Experts of a small language model.
Experts: 2 picks a token, a softmax router.
Training: a variant of Adam for the experts, 601M tokens.
Below are experts of layer 6 (counted from 0) of a mixture-of-experts language model. Rows are named gate (a neuron's input weights, with its number), up (a neuron's input weights, with its number), down (a neuron's output weights, with its number) and show model dimensions 0-127. Each number is 50 + 10 x the weight over its row's rms, rounded and kept within 0 to 99.
Before each expert's rows: a language model's description of what the expert responds to; "comes before" lists some tokens at least twice as common just after its tokens as in all text. This comes from a sample of Wikipedia text that the model never trained on. Tokens count by the router's weight.

# expert 5
It responds to: Middle and final word pieces inside English and foreign place names, such as Batter-se-a, Susqueh-ann-a, Hart-ford, Rotterd-am, -burgh.
comes before: " |", ",", "a", "'s", "k", " City"
gate0:53 46 57 40 51 59 31 52 58 54 55 41 54 42 49 48 60 57 50 42 56 53 46 44 54 24 53 53 61 44 52 38 49 67 63 55 42 47 45 35 44 60 42 53 60 57 37 52 68 36 45 46 56 54 63 37 37 53 50 59 55 74 38 46 56 39 64 52 57 39 53 60 47 43 44 35 63 50 29 70 46 58 70 42 45 34 42 40 32 52 49 69 33 36 57 46 51 46 30 64 52 54 38 47 46 71 48 42 38 52 80 37 57 47 54 58 60 44 44 48 58 54 43 55 40 42 46 45
up0:41 56 59 64 40 51 55 68 34 47 62 46 34 53 62 42 65 60 65 59 48 57 62 51 37 41 47 42 55 57 53 40 35 53 46 40 48 62 33 50 43 42 46 53 50 59 48 55 73 40 49 57 33 63 38 58 69 62 47 42 40 55 63 42 46 54 44 55 54 56 35 67 46 57 61 42 45 58 25 41 47 59 61 60 54 45 44 58 63 52 51 46 56 23 50 47 54 36 48 56 37 52 66 27 67 27 39 45 62 43 59 42 43 33 46 51 58 61 41 43 46 47 42 50 65 47 46 53
down0:54 39 58 69 43 50 60 65 56 43 50 52 67 46 69 65 47 70 49 57 55 57 34 48 45 57 64 62 67 40 47 54 56 53 59 52 50 60 56 32 52 39 61 48 56 62 52 47 47 48 78 68 42 65 54 61 41 33 54 42 27 59 46 54 57 41 57 48 54 68 59 38 36 35 46 53 57 45 66 51 66 33 25 70 49 53 33 72 28 20 60 41 36 60 30 51 53 60 50 41 54 46 55 45 43 42 44 44 47 40 46 49 48 39 50 67 42 51 55 53 40 52 57 40 44 42 44 51

# expert 40
It responds to: Cells in sports and results tables, especially the O of KO and TKO, pipes, scores, and line breaks ending list items.
comes before: " |", "|", "-", "%", " (p", "0"
gate0:52 43 63 58 57 58 47 47 47 62 56 41 41 50 52 57 40 39 33 54 35 56 44 60 43 46 41 47 50 34 47 54 37 51 49 72 44 46 46 32 57 53 55 44 44 42 28 42 46 47 47 39 48 54 47 65 34 53 53 65 54 66 38 48 45 69 42 48 60 61 65 53 41 39 57 51 59 50 52 53 65 58 64 32 42 44 59 63 30 66 29 47 41 43 39 70 48 45 56 50 46 55 44 41 60 48 46 66 52 48 60 52 66 41 66 70 42 37 42 53 63 54 51 45 41 58 61 48
up0:38 29 53 59 43 45 59 54 51 37 46 42 65 34 56 65 52 68 48 35 52 55 54 39 55 29 37 58 44 57 48 46 38 43 49 41 45 44 30 45 37 21 56 51 49 58 31 53 69 41 48 55 46 40 50 64 43 38 55 47 56 64 53 45 42 38 56 64 46 60 61 50 42 45 64 38 65 39 47 56 27 66 49 47 55 34 55 47 37 65 47 35 48 65 57 44 56 48 40 47 23 41 63 39 47 46 66 40 46 26 36 46 32 37 47 55 44 46 67 47 28 41 42 59 46 44 65 60
down0:59 57 55 54 66 26 48 57 65 46 45 39 59 43 41 50 55 56 59 65 69 43 60 49 41 65 52 57 59 51 55 34 57 38 48 40 42 41 70 52 60 43 44 53 51 54 31 38 38 55 44 46 60 58 55 33 46 50 59 48 54 57 44 61 36 42 66 37 54 39 42 51 25 43 45 45 64 46 68 49 56 51 41 70 52 50 32 62 53 58 44 44 51 38 50 55 42 48 37 26 41 61 39 56 48 69 58 48 30 53 42 52 52 51 61 76 51 41 51 25 37 37 53 54 53 47 36 41

# expert 46
It responds to: Wikitext heading markers such as ==, ===, ==History==, Early life==, and the line breaks right after them.
comes before: "\n", "|", "-", "The", " States", "==="
gate0:37 46 59 65 50 47 64 58 56 37 53 56 51 39 35 58 43 48 61 40 47 43 54 60 43 47 55 52 48 49 55 41 43 41 38 61 55 42 55 32 47 59 55 38 39 43 35 58 41 50 59 52 62 46 71 46 53 47 61 54 58 76 40 47 40 59 60 44 39 39 49 62 50 45 50 49 57 57 53 64 55 47 45 45 54 40 36 64 42 62 59 64 56 51 57 61 62 50 46 52 49 50 44 46 60 58 36 76 52 52 50 47 43 56 53 57 51 38 48 61 61 67 39 65 46 68 62 39
up0:46 54 50 36 52 49 38 59 42 36 49 29 47 41 62 53 59 49 40 42 69 57 69 57 53 42 33 46 54 45 37 42 62 36 48 49 43 56 29 49 48 44 62 59 64 52 47 57 80 49 31 54 34 55 40 45 44 49 50 50 41 68 49 43 42 26 41 52 63 57 19 56 54 47 56 62 50 45 43 43 52 66 66 66 61 47 49 57 51 60 55 48 40 41 56 47 52 44 42 54 33 40 65 51 52 42 55 49 24 30 65 46 58 57 52 46 24 47 38 45 48 55 61 48 49 57 51 42
down0:46 50 56 61 56 41 58 61 45 58 48 56 53 61 53 70 36 64 43 56 33 59 66 48 55 36 46 61 63 51 41 45 51 32 45 43 35 62 63 39 47 35 44 48 41 55 42 41 40 58 67 34 44 45 51 46 44 53 43 56 45 53 67 57 59 63 57 56 45 49 50 62 37 36 52 67 51 63 49 28 41 38 48 58 55 57 52 46 54 48 34 46 48 50 27 54 43 64 42 44 50 41 54 24 47 38 68 52 38 47 47 62 60 43 59 57 42 63 47 67 51 64 71 73 35 45 41 48

# expert 35
It responds to: Commas, often fused with the word end, in series and after clauses, such as economic, educational, and; Kerala, India; 1985, and.
comes before: " and", " but", " which", " the", " including", " he"
gate3:48 57 38 57 56 75 43 46 39 45 40 73 41 65 73 49 42 77 45 46 59 63 44 52 57 69 52 52 40 47 61 41 62 49 41 71 64 43 61 47 43 62 64 41 51 40 52 41 38 44 69 54 31 35 52 46 33 52 48 51 40 48 39 40 63 58 57 44 36 52 49 64 49 64 58 54 50 58 47 57 39 48 56 57 48 49 44 42 35 57 66 53 48 54 50 50 36 43 48 47 43 40 42 69 47 50 63 44 55 50 40 42 70 45 52 50 56 57 57 47 34 69 56 57 53 45 48 49
up3:59 53 40 56 56 54 48 40 59 68 51 27 39 44 47 47 51 43 32 24 46 58 42 59 35 75 54 49 52 56 54 56 62 39 49 65 61 34 61 50 66 63 54 55 49 42 48 36 46 57 35 47 61 26 50 41 57 59 47 49 47 43 48 56 52 62 41 48 65 64 55 56 58 47 49 47 52 53 54 64 61 46 35 33 62 51 62 51 54 44 50 55 42 33 51 37 47 38 62 61 33 42 44 21 66 69 50 62 66 62 54 61 72 43 45 56 72 53 39 44 50 45 62 44 45 39 47 46
down3:48 50 51 45 59 65 60 57 52 44 24 49 50 49 54 60 63 43 53 47 49 43 42 39 54 56 56 61 76 54 56 46 55 34 48 52 33 44 50 47 64 50 60 65 53 32 55 58 43 39 47 46 55 42 47 60 65 61 49 72 47 43 74 44 77 45 65 38 62 49 55 55 41 60 49 46 61 48 53 58 41 63 48 50 54 80 61 59 33 46 65 46 62 69 59 45 51 55 61 50 27 45 49 42 38 59 50 44 68 37 53 68 31 59 40 64 60 42 67 45 55 55 52 42 63 43 54 58

# expert 42
It responds to: Closing parentheses of life dates, line breaks after short descriptions, (born, coordinates °W/°E, and Senior career* in infobox-style entries.
comes before: "\n", "-", " is", " was", " =", "The"
gate0:42 36 50 55 53 45 43 52 55 54 53 58 45 56 51 57 48 41 62 60 44 56 35 62 53 38 38 39 53 59 32 32 32 44 52 65 55 40 52 42 51 73 45 37 57 35 46 34 47 37 53 59 37 34 61 44 34 40 53 78 55 50 29 48 61 51 53 63 40 56 49 50 48 42 51 63 50 48 52 51 51 37 51 33 39 42 53 55 34 54 49 41 58 52 43 70 32 47 54 49 41 36 45 49 44 60 37 48 49 54 50 53 63 44 44 52 48 37 48 44 65 39 37 70 46 51 49 50
up0:47 49 61 48 61 45 53 47 31 44 47 28 53 40 80 53 54 63 57 60 42 39 50 32 54 48 49 48 62 42 37 45 65 49 58 51 24 46 24 48 35 29 61 57 63 52 42 72 56 42 45 56 40 55 42 46 57 56 45 56 47 63 58 37 44 63 49 37 54 53 43 55 41 68 40 41 67 63 43 53 39 79 47 46 49 47 61 41 55 41 54 39 51 43 66 37 56 42 50 53 43 50 49 45 48 34 52 45 52 37 46 46 35 58 52 44 44 66 31 46 33 65 64 38 52 44 53 65
down0:49 56 58 42 52 49 43 37 30 56 40 50 40 63 44 57 41 47 44 47 50 54 60 57 47 44 43 72 61 55 47 54 43 30 47 62 40 75 76 52 58 51 34 39 51 57 26 41 39 46 53 44 44 45 61 38 51 47 56 58 47 54 39 60 56 40 51 56 40 40 38 65 18 42 46 54 55 51 60 27 54 35 54 55 54 59 56 45 48 30 46 57 56 56 42 57 38 76 56 39 42 48 36 40 46 51 56 73 42 37 69 53 47 41 43 41 44 54 45 56 41 55 38 55 48 70 44 46

# expert 25
It responds to: Full stops and closing punctuation ending sentences, citations and abbreviations like et al., i.e., m.p.h., 1989)., plus following line breaks.
comes before: "\n", " The", "-", "),", " He", " In"
gate0:65 40 49 46 54 45 56 47 49 46 33 48 60 60 45 73 57 54 51 55 38 38 37 52 41 39 45 61 47 65 42 55 31 52 43 66 54 50 51 42 46 56 48 34 58 48 51 45 48 39 40 44 57 43 74 46 38 60 43 73 42 53 49 39 58 62 54 58 45 59 56 58 58 46 55 47 48 52 58 50 46 49 66 49 40 45 55 47 33 48 57 53 60 41 47 41 46 53 25 53 39 52 45 47 59 47 34 59 50 58 61 49 58 54 63 55 57 45 35 49 58 35 37 73 59 60 58 45
up0:47 62 53 38 52 49 60 47 46 49 32 64 28 48 45 79 59 59 47 57 56 36 47 44 44 38 62 45 47 57 39 60 47 70 55 32 46 69 28 44 33 21 44 63 54 70 60 53 52 53 42 58 44 50 44 56 57 64 43 44 49 63 68 42 54 47 54 46 37 53 32 57 45 63 43 46 64 62 48 47 29 54 59 51 50 41 55 56 61 52 58 30 47 48 62 51 41 54 18 58 40 59 71 62 51 43 39 50 49 61 48 38 51 50 56 41 62 59 49 56 47 59 47 65 56 52 61 57
down0:65 47 62 72 43 46 44 44 38 42 51 31 23 60 66 47 46 63 52 47 49 45 61 38 58 47 50 67 73 51 58 39 44 54 45 68 55 49 57 32 34 58 56 41 49 52 56 37 41 46 51 47 54 42 62 65 44 56 55 49 67 44 55 62 40 54 55 50 28 32 54 53 54 54 64 36 37 31 58 45 41 40 49 52 46 50 48 55 39 47 58 53 45 49 38 43 27 75 66 50 52 46 43 47 36 59 48 49 48 47 43 54 51 27 39 63 53 45 54 71 53 53 38 60 55 63 51 66